{
  "n_experts": 64,
  "experts_per_token": 2,
  "router_score": "sigmoid",
  "routed_scale": 1.0,
  "num_attention_heads": 4,
  "rope_theta": 10000.0,
  "attn_scale": 0.125,
  "parallel_block": false,
  "init": "normal",
  "init_std_qkv": 0.0426,
  "init_std_o": 0.0528,
  "optimizer": "soap_variant",
  "learning_rate": 0.00467,
  "final_lr_fraction": 0.0,
  "doc_mask": true
}
Below are experts of layer 9 (counted from 0) of a mixture-of-experts language model. Rows are named router (the router's row for the expert), up (a neuron's input weights, with its number), down (a neuron's output weights, with its number) and show model dimensions 0-191. Each number is 128 + 24 x the weight over its row's rms, rounded and kept within 0 to 255. Numbers have three digits each.
After each expert's rows: a language model's description of what the expert responds to. This comes from a sample of Wikipedia text that the model never trained on.

# expert 16
router:110123104115103119120108081184092170123069129134095103126104115117118130092087098119155106128136105140148137149077141116135122138139150117121108115090161148192129126128113149154109129091067137144168095130157138114148146169088162096134091182120117088115129128132105100146134129102119142131098147116126104132141121168146167101114149130130107158159132127167161091122139152069131134123110091131093094136159120126146133131139160161101167132108107116145107095126120133150121164162091135134102137134155146120093157125145097148119103097148105147123121133177153126099118106121155139152
up0:140123134123093183108142128146127107118140136142122146122133128102140129112089177151140078149132111126137146123143131145092156149106136118135080163142156188164144162150164118109165150117121111169107145096089122079127151153103160121142136170129102061139120134134134116151138112132121120136123108080110135153116147187126132080111143136156110138122116150144132098119132110134133120138108092135140090152105112164120060115166095130133143092134117139113106140105209121097136150123130143144159157136156144142097121187154121121107085138125132147116126132108139143098122155142151176113
down0:090159109128112113140108124121146131134118154144147137163124113153123083158171112123125132109121119154094165153162115102131087115113135116192120103097061095104149100109093156126073125103145111156103116119179137135148140106144102136102120144135096125142131093178101156173097131145141135102105100152109127143142098143150132186147140140146112142115152192154148117107140100101113131121117152122119084129152132121159120108122163158129118160151123155150157080154136127119107116155110102125139107115099168110182123116128111174076114111103117108142134108123123105152102140156149105133
up1:155145162121174091134156119147165117151094153147134107119083114135090116118108177139125099173144099151143138149100153114096131106114136143100111132093119135173106149104121143118101184117128096169149107113116111124169043138140129095121105121107113126160120142129128119151159120122126129141105142123191131123123164133137134151135115098137142104137153140140174131171079108125197134169172136124106135124185113120139153113087130148148161119114113091124108122117131097170153141095131139126149114132138137123089164156131112125147097119133124116173099126127143129128159138129168152136
down1:122128127111107135149082123140091164116111148126193174069111124095115116131148121130137142129140169105133132157132125158163124092075104080144120122082140120094125098130128141117137112087104173097111151178124116139115131156081131116148135166159151102142139108108128107106105120094136127071150104117113106144130108095145104064121133124140119147116115112136140128124159124116120164115086185096151169139107138144125112108156150062132099104105150148098126124126110138096149125107103134139152125137133096155156115144164129152154152148115142169100114164116151109095115137111102118119
up2:111114164125121148098101099139083156185128119140124126128108135174116154146134117122153140145148098111109089180090172161122159132082176105108122137148125123133123144121141135102110157129100170123102108137164143118149114131170141132138108141108156168136106161134164139166096158099098119123129151128154142116117129098123137166120135109149100121110134130106075131118065128135095115147151145129136079145180122168189132149165092123120117130161132164112117101125138139107114101140154117166105075132125152115122160127122105106138098117110120137123071151132111164131105117085123127089
down2:145102122134140139098126107120136140104175149101128074095125123090109103123116078111107101097124121139118135130160123095114144161197152112162139144136144119119141111184107103155140096116156143143134127120134144111146153142117123128119153116127101086132141112084114116124119103154129142125155131130143122113144116142124130116158144081105162163130130112149150130155152149125153133122112122139115133160100158128101127142113150156146142106097135108123175128119134128117082148120090163096129137165168109161136128131154092176133161113187179157135167159123095144142106092209185120170
up3:146182131113114149082112153122105135144134127110124115162095097145112143122116169116131165110126142133131172107120134141145140080141140076118135068097154118113093101109151090114112184168111147186152157093131109099116172170108137133120108131098119150138101128141125153123173141141115098104161134154151135137114147087154112119144177112119125112101089158162165141131120159110109153138127126136166107085128120153109079135100096158139142153132164132124142118119116158166106152132146139123125135126133118111149141101100104135151103072136163120137135094110130186136095147102113111105
down3:092148127116172122140181127166128154116142137129116128212147124142084132148172085109129099115144129145151122162166153093072101121117136100098118113145142116123130141124135162105101109138112114144155179088167135104138133101096113139126137131129095174130138132116166120109115153093113120119127114138136118133172122160140119137100102174137140097171096153103127137143115065154127143095133120138100106105127139107161138116133141125108160159144150106109152165127131093142146100114118097088111110175143168111126110156107147132142167126104136141156124075146110086140160115140115128160
Clause connectives, auxiliaries

# expert 9
router:116108116125092180127136096179134129112094176111107121128113141153135097122089114153141088148155119141123106154143147110088115149102176094104112172103105139145143117139087163147127140101091162156169122147114136147081107155119136100113105114142152120119126117127109117142147164086098100141106160114144140144144117128138175119160166109111104133139110088157130123106140136115130153136092115125097102170156140106154118132160139137117183111137129135135156116166125123187144181119120129165091165125126147160096146110181105123104128087132168136125176124147152107090136123124129117114
up0:152128126135108127145087120135130125126112128125102105172146125163078091141142117112168158124114117139149134102135144178093130128121151149153099148156152154095147150120169123104153120114117155165115126118147135082177174129143137123141121115172148077115141128151138151170151120101118158152149163164150136133168106107169132105085097115133172139118133079115149183093094082131160115120120129106100104142153144139135157139131139148152166124134130142126119120128144124151120106133134114137159125147148133137092140184150119085091092174114156120131128110080118108119054110141153119125
down0:142126103081164109125113122130138094089134127135149119160099122095123120088110136173110146170152136111147121117123128110113103111115117144127154140126158138093155148190115099133142081188099121135126105159142087129135140139153151129117144131117106134154107166138138148165116141130112097108114107135104100105133097164178134110132064155147120097131118142144159157094139133072078137139153169129123175119138088095117129112121124143145099119126174108158137106158144129131111161127124147146158169172161127132118124141182139139118122095109158107134188155122104157100139122121150088111
up1:130110150162111135120159118149108139193119117164098089158131085184157102146136142119112134131103079111114106111115133124084118069127133136130174080098114143118138090101137115139139186152125172153144124178159101125115177132105124135105131126090130155143111163124118124108131119098137111139153125150129095149133126122130159128149122102133146131109142169076181171080117132132148143133120163119113127195141142166083097131118120114129143104141125161124107130104131106132133129146108096145125155129177130124118148122155099151122134096175133109158093099146108095109120140135155116130
down1:111142138117117142129143146148135123120113137168102118147145109135105150139126137137125138102123133135153188125152181128159145182145115101140091130121136112159120131149111158164083090145110126108116133135128154153092110107072080118174142088101157169156148156135117133155120105156127115110063131100112119111135140115139134095144154174150121158096144134129136155121115120152107135144128084097143136148072134119138109185148141096161131095124133146117146173130120097131140133141159118127115146088123052159168105157096096140125099140106150121094141139142112144143125152174097117155
up2:105094143138145102113142145143126152151139171169158110145127152197150165121133134117137123117147103145111127098102178142115102126141153100171074112071166137127111139128179095134147149102107157143139132152132138134109138155113133074147065136105143080123142098068159139143135132103067107122164184127118139128090118115137144122155114136156136117124117089141128141134109145135138128139132140108141119144127082165144133110097145131127128105128155135146128161122150166147127172158149129105174143116131142123128152118197148132118110097116114124133071134123101114116104124128140146093
down2:106098172180157129131153134133142097159136124120120116111141085117087127120145107149140094171158114109127077145129159155148151167088150104113195126120112112156150123119149131148130112164132137137165166140121172123136097115160159104130114144120086116117150112112118156106127168129132119128168098164165110158143152109138093116154132170145123143129179136155120125136136107116138141147125152097128077095136162118147122122134094094110125146109100058154123113117079118102113147096159121143113155130114104125097167128105101122120155078128136109107158104079100121098138113152134112135
up3:121106143190104093144105124154148096124111153120117104175128108085111148116147119172196116113133121151143091124142145167143107132169100143141099159156104128151102110153144129140121123141135141166184132119137141085112145162139115080117109140141136155137113097103139138157109104158105134145143112095089122097138116131143123116098145131101119158126147133094132124105099182146105141121144121184128102102170158178105104121166116128142143165120089115144131135147146080126102093093153126174123139151137129149123109158099137154123130108069135135122117134125084116093156146095115152141
down3:148135130104136127138144139136103157165142118116150136068117138169136156109139117106130118168145149118144111150106107093132115133140133114108118129092104100088095155126102106108131136132148158136149131134152146102114108134150157097106139133144138114109131130153173132103119148130117138111120162105130129119152203157156133162126123088128169068121086096164146123137164138148113138121122114081167129077143160145121167143080170151184101089100152195112135123147126126108125138148148133127124108130157164122109130078128138101156117102152114119106111169163135167151100138138082135092
Ordinals, sequence words, separators

# expert 26
router:165113149151119141129135111171113151142062117161081116122142138122139140106125156136179106097142143166108134124095116121133105127134145089125138128102158146140100108123086127177154119126125189136145116147170082136125140117079136119150083134142154118131144123119082162140124143081071073147104170110141096141133111152154158123147156127113102137153107087154159131106116098114084126097114108124086091158149141127153138127164096181107157133124134159142148127146126120150141163114127137117122147134102139159137189153135103118087118118120152117126128128153135147115128090108159140147
up8:159129138116171118134123133165166138068147106077160116130130126135159155145119088098080136171128130144090165168161142134111109126117134161100130133108170166139126127131107152130109095103111125106138148136152097150101180106102115114164135106127150116148132151106100123144107149129181103166169123138118096176144138104183134114165139127102136163098110148183111141117108135135137137139177146142111121099088162130149073110144093124158149136114129118116147172126121080129134152097117138117161134156125172138125113134119137138132165146139144116158118145120094111107115152163151155137
down8:109138155145137148123133147145130141120091118142092118122112144141144113100150134157116094090144109096124131194100145146101074102074116141147126129143113156076099134111132132092153128122096085118125120109107146108119159113147107088126156118164117105155132065115126164117134143145120142098132134128130127136127118148132128162105071124147118122123129113150148086154151115124137133146119130131099131112114095109142155118126058143170163183132159114154106091118155163110114104117086090091151142119129145123088175152106137121117104104103121096157108069133105124086133086104095115118
up9:147130107124083172104108134085150118116154075109118124144128137110140118118124145097148137170067137102137130151112165142146084138143109121172123140117102158147134114121120115106084177130156131134133085171119094078138113125118170142135096157117132077137120167115135161153120127205117108102145167133106154141148133153117115127151149109153120107154166120139140101122163095140128110129156138135149156106128106156144134130099128145111075189119134121085107093145115077151123123149145139143156114094113102135122149090147109137131137152119111132155110133112134163140135129102177141092
down9:157131094109128088156134109133067112126151114149176108143156122184086079114109120116123130134126131115075145121127133145121147115109097109122132107127118114163151114108129133171165113151080149115094135145161107129090149132145095172097112138129153094101120160127132126109130124124134100138140119073153115115132133135141123120136069114122104133121120131116128121203130086110130136114100169147158118109106086112128122131120120107142168113133125111136103131103130134135125115117148118183119154101147070092130162142140123035101123137123128144143119137118125149106100100122070157100
up10:133131117150173119156139119135137153119150092152119134082142117120133156165167121134111102095150136089130144055100102108137135129103145154120112127151144091174142112131132143150104143147098127086168141144135149110109130109158093135128157124106163137133159150086110098164155124129160125132122137163126108155129126149067121122152146135104110084148102131143120110094115108142173135107137141105131144143159111087111104136142149166149136098130132127139189132089106095115118111160145111165177126169139149173158106086096137124074136086132149104113112165117125143122144119160174121144
down10:165157092136099136129123134113148134125099154123132138113141150132127145082134139143139136076138137042085155143128134118153096145148119109139150146105112125100140148137101150148094171117126139153111123145129151133128106130118148127068139115140119119112097106081118139138099151143213131112131129126150168172128120127106124105136137141129117143135120129099110140139125121114119129119108118131130133092106115115131135116094160153129121143168115100109114115137104136090133147130106103150088136154149120114164159183175158103183091114170131155159142055125126152084143127176067136123
up11:117131162101158114132085104154080138111098135132072118127158099108129108130111126116118148150133152081147134148119112126097177151108131154111149121163150119130096138092131129130151144114121121152143141132138141128138085112103122131107107172147131159096134127120120136134162137102118122134173146123181103091163131129141122115161130132151082132123101116130095132119071121094133157130159081136153090101134182138165131109094162117132119124120123063116119163097136142119115094087113123142156172143164126130147157116129121152101155122153137112145116132128151177104091057128067118134
down11:122117135139131131121160148159103153182135114131165141120121121158101120124095109134142082069123122161097139133093150080156143145135107092139100113146136142079132107165107162127109144084153147119087129150124102107135138151124099120127133145109138116127110140151142125095121111149134165114121135171111110166103172147136144137145153116157163134132121125126152122131162139121150124146115168157107122127107064116107145110076105175119134118131123110135137097099150120147142154146140171086094115150101181122152155084144105131111135125088116108105137163119116102125124202122201143136
Prepositions after verbs

# expert 10
router:129091139158127131124111129137107149109111112132113079134108173129112088121129158118170066174143126165126104147119167137118126110119133118114122156103156128143145101136106186173113135137102152124182127165139151093098130113095152119157115142142144103158122093108101106114159175089120104122115145113115109119146122116160147117190177112149113124111175110150118118111127098139131117139125109126074126145186121079132127168121079135118113140134100102132126079135100097137145147158116116123125179133101140150163132099132103136124108098126121135136136140157164131083164118105137167133
up8:124104167147075123138129119121167078154129165099127132165114158126143131127104133152172140136134131118065141114117146099144155140084148138108123119101126149138120132098185156134074102105133112162116100122147147126137109107153125170137108124106127128150153144136153153143163116068142113097096155127098130092094091134150135108146098094117160058112120127121157106116130131115081116109120124093134137099145140110156146096133100116143132121080141135143115135108104120105103124152120134120076126087125148135121131099141113148104131132091100168129123144145144107123141078125170100059
down8:156150105130153081139138104110126133099142096128116090143123122120117105186158130095116147061130167194165154171156153104129163155145096116107126136137163111141094118141138143134128123111129172097143148153123122109107152114134106122151148118125130132132129127125102087210156120100212126156136124148157139113115134132083123135120134118132113115117114123135123144140162145165131100114123101166139137129128124113145125095149132077160150156163127099124127140190151133173144123140141116103115095141129116141138155130104141077123093149096107104170129138100118122104146082149132131137
up9:151125104178158114126146163168169143109145134150137134188107087131181151129128120100104143111103137100143130102164136110172114153150102124123129136133112146122118131113131145125138118158105129149119146142088143171115114169165134112192142139104139164136076116108134115130131106159095107117134116139095106125060141140103119136120126153143171090065113179128115095138147150120110104123142104138067182131101153113140153132113109131141144122114119091080144131131164093157098135134127115095097092112162157098107143112103142153109135119112134120142137116153153161125127107116140160149
down9:125134125115100141156122114159126136117112162121122122099147146127120090138079100114142100174085108117132154162116154182112185109134144104117099157138189106102150131166161122162139076107094114083113168129084104141103130065105164129105109108159158131126134116119118101147148157150109148118110126113145123149131166104140124119142135124131128087183126095125095150113197119155156128155136089144145175109102112131142125155129124121124158145131139071159109117120104142124108152146140147166159146118130110170138108120130100115112120106128126156110118116116169170106137149134124116106
up10:071086133151142130075175132145115147135099151143136143151085127132149116087099167098171142108132154117171075145118131148168154144065117128114138092158157103129142111134136121154161128138115132125109135142091099100140169162148114119145143173121102150159137136145110143098118140123146141104142150132114107104128121121104128110144101108134122085154133146138107175132125141157125143095135127119119136149151133104148154086131113133117130092160131130138101158151143154162163131088138119153155143143092156111115133171132107127139134152137194100164067105116102131122124140141151178080
down10:104164085119104142132093093103125095099135140124100141115080091134107105090092131166153076167123105155116120092125179095136151165164148111117113152101165107127093137123190110110116100129100086080147137139104145164131113106143132135107119134150143088122122098164073113106116096107152145097158115133135101149121117145142136131155119165125149146129141121079155116171151166114115111114124143141074134128087105148112152144103121128140156183118148102132108123114110136109121108137152145153129127163093118128150078109148116144162141124124160136153134155152112116139127135160096119119
up11:134095072130126140126149172128141154120139144097132109125112153142147133120129124079133091133121139117118125078082140116131177122129147099154088133090144111116144101122091091165102113151129140136169113133138160072131144100138120133093128109127128143167120120110128107131158111093165139115106151113101143102192136132124131068118121094134146107138146125136108141161145104114140129155122160170130146125109126103145135156161118144124141063103115087190163118125147133138144159146119126094178136111117129150121125098104075129093190096144162150127146103136146122138142128149152177137
down11:136162146128121123133081080134128105120151091130138113113146127141139106120104109124138164155166139120131108125165120177131119136150127153114153111125108141099131191096138174109180131110122142150115135143125109168108119155136155139148127118139141145126112135106108182120131150158096158146135097123123124113069121108111122134116117153113167088140108124126161125105146187136127165111141106106091122180150123151090130163103145099111125167184125184085124135180124095126086112101134125160136130125124117123139119171103137135121103137125159107135148171135139142151087133115181118186
Commas

# expert 29
router:134118114137126154144118086156125187145126146146118134138138124122143142138115151124161137122174151124120129126113153111098096147122125143137110138062105136143122102142124118174148129103136143135138145142140104148095154095134129126121117090164122104124157111046110132137161161120083116134111140086138145133129136136137170145119187103162097117143143129157154110076149118111147149148109122078099105111176158094148130096152138125108165121132098105163154154130095121128123154161137138146065170142139150128118174132145073140135086146148100146127155129160154155099176107141151136122
up8:101106134109120147133119103162147118136128145149128073124089131103082161135101141086128183119123183169145150119114141144186151082130096149130098127150172106109107114123116137133127134154067127144112134156131149190149134124132137161146117157154152156156132160133091138090137114092134157106132131137133164128134142133151133098150160164143132134139092138138078108121105140127160117170139137115129130134108128108139083129140110104126121174154182093130110113131160165066100134132126139121110136121102095106101142132163124122157119116152142139128141082127167128160100099152159112094
down8:089126137167173144141127108138135130159118131155102131202109125120141117147116115130144159082146152165168139158132127166153168118148144125154195145140154133163130125143123107117141146114158132153147197134119128136128118119137106161171160146112118159116149140144147138108114104117134149143074118141100129121116128099104133167094106132143146117100125098169103130164160164076136088136129140133160123133147124117166096163167136156114142113163133147139116113131165100157143128111103123085111143110162061132112116136085139160163160129092109131142085097122096129122131129137132141117
up9:142136120177114146163106138156121137133104128098128141120125122164132126173091131128127168152122138092154087095193096130108131118098116122153153105120140078111126103112151113107162143107132180119117143156125097154160157174119165101079122125125123126091118114179137126112119110071096113128102129102141134179131123113142086133131148131171099112135141118156151125127114108102128126142143149106143119149083178144121111121099145103089169127131153175111094146154145098082094122116138163091164145107150121147152167130141113138112134124118112136115141144126168154109191112124143150128
down9:132094115089153069122118117153129158160114145104122101106149130137104139106155156157081131135107132098148151115118152094120111106141125102133127168111150129164120144130108141137106112173170137139125115137161160121089119138148084130119186093157144135116138136110156124118115119136163175095128155124177118109105121162136178128135166139091112108117119104110118139116139083132134097166130122149123121107102114148119121158127127126119138138106106138180140114131099150160139078138159093154104186181112143137098122143087098087103075153142125104132109177095092129136102141133158142119
up10:108135075102106088117124130146150116133134143133130118145143129123149105135108067108083130144125122142133124119152121092071113150101105087173143095139137122095082123140156092154091152144132137097146132133108130160145145118116126146185169121112078152129169110123127095121135110148124155163138100118131076134128164107155177132082151112127156099127121135109086155137117157091116090117123099104119118104146168093127137168117153145149134155091132100136123135099147114152135105148134144132128145093106159133119127152148134111131111097102150120200118091083126107178111119121129155154
down10:094162077115137175141138106114163091146151125145116129101171102107115172154144171123125145078135150069130120098161088117133125142083125146159118129157142155079145125178118103138084102121095132138171104104158117102113165118147089110124098130132147129121118158147157107099130120095121114140173153138132089113161110132133098135101128123099142135132115122082130124144190131156126130108156158111127158090150149152130120129127145149101191109111138116137129164102135111160147127115140130126118134129123122107128126113133083153093093141066114121114091106159131113104123112121114108098
up11:144138131140133137100122158136110114160121125119112124157117115098142166141165121117121100103119146173121061096134167148147142093135150137129121155132114124137104108105108086130128091135138093142109118135153078125088151117074123139141139120114106160100118129145163139138121080162124131101112123115112133148142120171153132121127127133123120071132128138069124105109137156149130100116142135089111084119103176151142176136100105148103122160116129149149124112129117146160174178101120163118091145120109152084137140120141152112105097101141145145076170067117112122071093124110164162128
down11:127136116086126133160087142120127139127116102105132142105130109094138142121117162144130136137137152137090158129146098127113154142117146118131131123133138122128079112127146126146134125128119150114117108108142149158068126142116096100080129128136108125141132112134168120171125165173153157118149140128141070134147106146122101083153107116086126177143152151081151132105135127096112139149112119127143121113067142096182121082080128104112087134131124091105126141153137148141126136110120064149154151101134131111162155091140138096107133123150136135168133141082144157155063120107070188128
Table and infobox separators

# expert 4
router:162098126137103140128091105156094142118104120175093107199099106112137102136097159144134107177146097124121149099094125108150088119116169130117122116136203137144176107133122164149168135127104156149185134132148101113136146124153149111088104112163152107141115148122108125166137137114145121118096129095104133120128090129140169108145149132187149138165135086111107098120144132083095128138122142117121124128119144071136142101156149119138176125142145098150147108086129093153167168137093112110120116149147128137111113143139101103123113127099120119125148121133144101086140104105153114136
up0:127134104084138114130119158176109108130113167127130110103154117192135156128144126133124086091126119122072144147123136086131108131141184165076129083124149107120148086134127120176102097116141099149164121121116104123116118138122159143128146119127128110133147183117152105102139086168133102128116116115142101126077111124132088159117108141140123115133151120133142125104104131141130141105156165171114116132121146069149210153100100138176089100134132105128107124139154132127139119132145157145069147117138142097122123148094125123150101090119138133114159136122160155141155134099160164133
down0:124115128125136163140080092142160150128137165152103171147124139110121132161164135141071139109147160075099086103109098145126145105113142111154150102117127145143097171150097095146096075098137142127132165091127154097122096103128127147147136124124139132163090141101106139103143129103165145120106108126143132144126133125138147161145115132165118112146103105130102107110112123097118164142084149107098123146158122118122146131183168104140088121121099101108168091144140146182114147146177104165081134120167153132115102121096158100149099146140134117115099167120138121112123118107169124092
up1:144130075123125135110147111073157091142130147132129122157112122100128124146093109126133155138118137160130122107132105112108123122102146118129119123098118109148086108139108150125091091100099116139112106120152104129112170139089150149124141118124098139171129088111147175115082132132131141127166139092121126137142143082096132168113148137117111097135133106153110126159097093107122126124122147145150122169175168068141187105168109099113125156102143097130109108124133112168179153126111135145159150122146117112103122158154102127090134131078139124098141134098136107149070094106061147168
down1:100170172136078136156161154154143116114132113110147136125156122132119161139172130115137112167145133123118122164118132138140181132172151131095183146113124086131104157136144131161147132148097116128085169103168116121123151121126115099107158128107170131094157149117185130127135162135127113096106110131126137149114168156116115113141131112104162123152157149149171121129111117178157163140112125125091152176141103104153123113136170102152135127147137101122115138180128098128086075165104109129143105144176141116143114129138110130141129127171181124140165162161140109115134172111137156136
up2:098126130161128092114132110123101118163099090132125151139125134144128178124115145123153138103100081084091142096118127121125151084146139144144110095110172127131113110167123148130131159124117141144119134118120113096161149138120140109132081152139183106098136095117153108155108137137099118168105157148125134129133116113175119086130127131145167142146143107115132070060134057109130145132127114078126119129104112160107135160097127144151160111104110098179121136093164116147171143153144098131137089111158156131119088173122115124114109145115101094124103088131117104101101130125158164145
down2:120131134123124127103094137119146084134140110121142158115143168129112108162135150110129138153122180189163118152114120168149125156084135113116127131104134118152172138156106149124090167132111123137120140144152091130126090135147098129128157143132159151103091103149165135107141145112099116117119154124098108121152140145122103130157078133100134150183150130129111130162157068117162138101133122090149137108137132150127118103111091203092136108160179099118112100145131125097083157134134118127163110147139143198146119087109147148122133088136120112132149135113089152095102106084116111118
up3:108116131116095139139162124125128076148150170118134144147130086105131120136094128113133100144132122148129111131100162097136107117124117176180139137154101140132090134115123078115151137116109137147146109135143164103151155113103152101086097142166144149116064140148113132120153141135119149164165074112124096098113142157145139138142186154125121114121144132152106111144083118161161114152141100088117115122140075145135122174129117098148161110138160128124113121117131121180067087132097121150114117190156079097130150092099093124116114164107116133124145120144130083131133140134114110143
down3:150114112114116139107124127134123157119157090153161135139104132114133125103118093128148119136147130127140095099124104120113169144130130132108122093138114175172119120088162087130164113131115130110140161114138117125145114125113111133130102147124116098138119164088126069154163109115145128135124129164172181128108160138056167139164131090119105119125127121149108072138130130104116064137143131129119121123129127090127100159115107146153142088102134155126155165147131150107140111106144123128108114135115093077127155121120127143125171148185134155099143181113058164139079133142075137140
Word-initial Latinate stems

# expert 19
router:131117138116148169138116092159134157106109150158122117136142137116109153154098146135167085129166088139136118111093137137144105171132112128096105128086116108117114103119128149130128143136081128182148114140118135131128148156092158109122085117146152123123119122123117123145141152105101107125128158128121112112142134172157176089119151118140121102144130101156140144089120152156127124139095148096037108155171142104162119120180101150152131082122104155123157106105080153199138129108126116136060171118096145146111154114156105123121116126117146114153126128137151124094164120115122111159
up3:144157133149120094117149150117109114102131125140100114145142089134155174127119118155136138116145126131153124106090137167147112101131150112155073133131116120147128108149108157153144143129100102121090140133157137114150119151109125112133109119093106115116132107133162199117114145089115128118138159127134112094141124131106125136161120146121084090124130157131132083070108176089136169145146141137101145127141137106152127134087134132119151100110051108156099184148135119137131089119134069110099159144135156119127149082130120138101129110147118139127144157110104055076150093183116117141
down3:139101149136101130141157136142129075120082105143151143091109088129136138143136164158146151078091123144135123174131168098133123116111132143121166174113153132128127119115129115130095072131129112156117079128127147109169146177091109126162105124089165103142134113100085125103129138170150117134140122177135131147122138117138111132130100119152139172183114085146120158128118140143168114115069128139128106124129088151142121138159137142145114123107115091090131086103117158135132133121106166117112123141149139138117123154194169120128145112150152132111139183160135182152106134155144107150
up4:156142170091128113078122124078133077092161093123120130174148137138100077125115137153144089096146110130145115136104140153108101146113141129142129124077139123130079105086158122129127162085138168089118138154144095096147141123146121127116104151111113132132132122139149139125106102104147092105102092124124138118090078166138109107059132127080086154141167131097115091125106127131181126120138140161151108142144146149121154128159157130158142152121130142148095105109119139132118098112113132123116135144147149132139125138107107109073142120105137170133118121152170111128182170113161132149
down4:123132121110126081152136176143105103119104121106172114151134125131123158114161101090094137152145101163129156098118139119123125119122112121109137148155184110134156120140112121125122098139125089126167080114143137093128134125141099070164132106177125121136069140091135109121089127143126105167113137106137122179173137085077141184104132094123141096131143110108119134144121168149088162123095111096088141135100117142145143169135155109158109137130161118094108157119136179137154117170134124145130090143114095168153103107151134130173130113142117161143091129121118127131118151130105146155
up5:197150144145167137117113154111116112107121078114115108092124123124161104138123163125124066108129150158132140110164093102172099135122114076156104069116096115121131116102130125193102170152132165150115145124115139144153169115127065130111136160151125158155135168111148121124132155093157136122121149129101164093145139145139114144113125142094095130114118096126121148140120130122131103136143156110123120140139180123108135139119149130128131131088167130130177099146137149147112129136166126119148149185146080153120118144107141167127141126171126119129148115156144150123067157125123167141
down5:107133147071135141143131148138127133117129142163156099121147126139119108149142163156122122135152153151148108116115107107093148142110086124094155118109086113126143116168092124113124090122099115116129134140114092164104177133079130112162131091180143109115145172119121126147122093095093106130145099105169128131138118117125114150135097148069124102076123163168119170138139114101135150133071140135118106120127132146075139138121119098114121106108134115119102165141179072122148106172154130117096124117109156108093112148124111116124131124127141113090078099164129086139128112151063126125
up6:111086116142156128072125134085103112109129160150108142139103132122138185140130107133160117103167114166105157123123148138136140146153145179117076140131130140132113139161145152141168128145141117157089158106137130129160136144138117122124108131138130126140163130124123127158157094131163153107097169118112148145126151148156169103089111113124123139137127117087181110102096124125149092151154090102126149108098168092122099119117169100133106122129186157118163094128101134178148175130128122097141123135136163120128085108134072082098077110122093114122095114129123108118095097147119133109
down6:090103109149154101103118130111131193162149096101112146184129153128151137148123092122102096117114110162137126175103135151108115125097083120114108105173135121132163135146139112129133176122084114092122106129168130119132119139149107142113123144120131175143152104124140140194144157190130101172097124145156138154109157145104121063102151102135146102122124102106097117135133090115121126149100142140140154093093137143140158136129102115098090124105138106157155140130157079154101138109126103093078125120144122113143150113124132090136106112099145133114108100118144130089123132130127071120
As, became, No

# expert 5
router:153088117163105170120110121159115178142105115163086128181099128148140122144145149176156116144137091148160121131113154113093139144128176102114123110097170135111126166194067124131177142097109136154146085132108107137131097127113164115131111141145154084138149143112117113121123158135154122115137163120121132141142126123141148099107174152121116143163144127138082079076145150123121121120126118115114096153129095102158191112156117150134145153127113147142171122125110147136103171133123143124107142138110122167096112131127092127127132135086102109142133111140110151137142116066115147156
up0:129124142171178100161124140158104082090143118127115134139054133170171108133133148145099143133162146127141116076097132139147142124116119165130104157144128161106147134134104141107120142088131121103117152122114110161131152154145124142148066135152136091144103105060137138155100117136115110135124134171111143135133150147166148162129137102176111146196139112129113085127144124157112092108121134126111130121174104116143085140110108113115168140113138106148127135141102125061156162136129146138135112168121148147113156184123102140124095128150078146120143151132143118109124111151127151149
down0:115181103169087154126132130104112150152122144141169138155137099094147106090159114096171103140089151089146131108158103126120145144067119129127132085116118109147106109112126151086131161152152125161126130095101115109084139135129159099107111153105091154093102163095126130159118144094145086141130116155145105125130118104138124144093108170142091120138134092119129153133127110136117123110158114128138145075105109169106175153101140124127139127126145111115108141137124167111134138145126134130084118099096081160102102121137153083097111138151158127139171074126114153138094120132103119173
up1:124104093166050112166133139139111143119120127227122113127126114126143111088097110148083149158135099147143142101080141152161152151109182139145120135126113122095136091141101150098102144120139153123094107103116137141170132113141124120143167119143143127155108117137120135125160152094136139122121121128161140161099131151109120144142157122143133134140143121133132097117088121102142124123124115119131119147108136091130177110130131127150113117096107117130165129218134130147166128147142148098170133152165149113106136157103158121131138167079096150130110118101096117106152146108170152092
down1:124151108117180130111110111127143101126099127121147073166139154097139136136148166116119139093167142149125149147146133094135116198112099128148136123099163082140141137140122118116126126143135141118123134169102144129116108163127138117095119128126128082103122081112180095136111104164132147154116140106107176107169139119125130084088137101130104129120110123109133116100142127113139121150149172094136104084157128156124092112151091156163151194144112154129119087143127170097126089136095103095114111139124122122080104147125077097146146089160108085137133147164120137164146119126113127141
up2:121090138116152169158105126107171144163097075108105118152135141136126122100122161122144170133125125139101153141094092167137127103109130130140127135122124127122092147116103084127102116140171109137132122169142139156147124105119102111189126135134107144101108135103147171114134137114147094163108153127140117131128155106144123147148097177186120142112110116114137116161101100160144127143163125161079142152134157146134154132090163138099147128149095128120153125061113147143167123166093136153134103128135139159106133147152162139108165178142106151161134116113167172138149150127136065100
down2:119106148136117130097120143113125112115111162165129104119135142098125157125118139159134112118144128206114113157121105114139139099166127100120137180129144109124120131109148136113121097155140143133141116114088164124110164128135162144118134073067158171186103112105092119141130137117077153117141095144152170159104103110140152107104128180153151146086116088122129105135085139105127141115123166143149124129112144119135112140099085149150121135115151091103121091146134117109160113112138175150159132104156095155134093100119134151140113139107101127110134116143129113152149189089118083181
up3:144086137126111127138152112151134093175150083151082117166141119151149099106139119138091097130114121151120070164104146102168157159118127148156106132070141156098121117130157123127130101138101128095144155102142141115130115176118061156153075125124127119110110131080156096139125108124090114115117138133083123119145130108109145122128143121162144149118106129154107123084102103157135112138140146151150129148147144127164150119107108090123138142090074161164143130139094105120105099149138125109120170147128125154166146115101168104114152088133105152126132171140141097142133099129098091166
down3:093116113142148161116131147120143133151119122096079138142129149120131122118109106141111166161143159126114118149118122183111165160131114093088118101182136110124129091106134100125160132133184156118100100114130110134079100104123120153086136089102138150130079099136100152133141131191103136152163112137145131158110148110139156139170124158125139144129133139104163107100115095153139154115139183161123124107156142123106142121139102105129179140146148142127091135143121137160168125147150122118117139130122139055103102138121110111117099104184154089116163107144092115130145160086142143099
Word-initial consonant pieces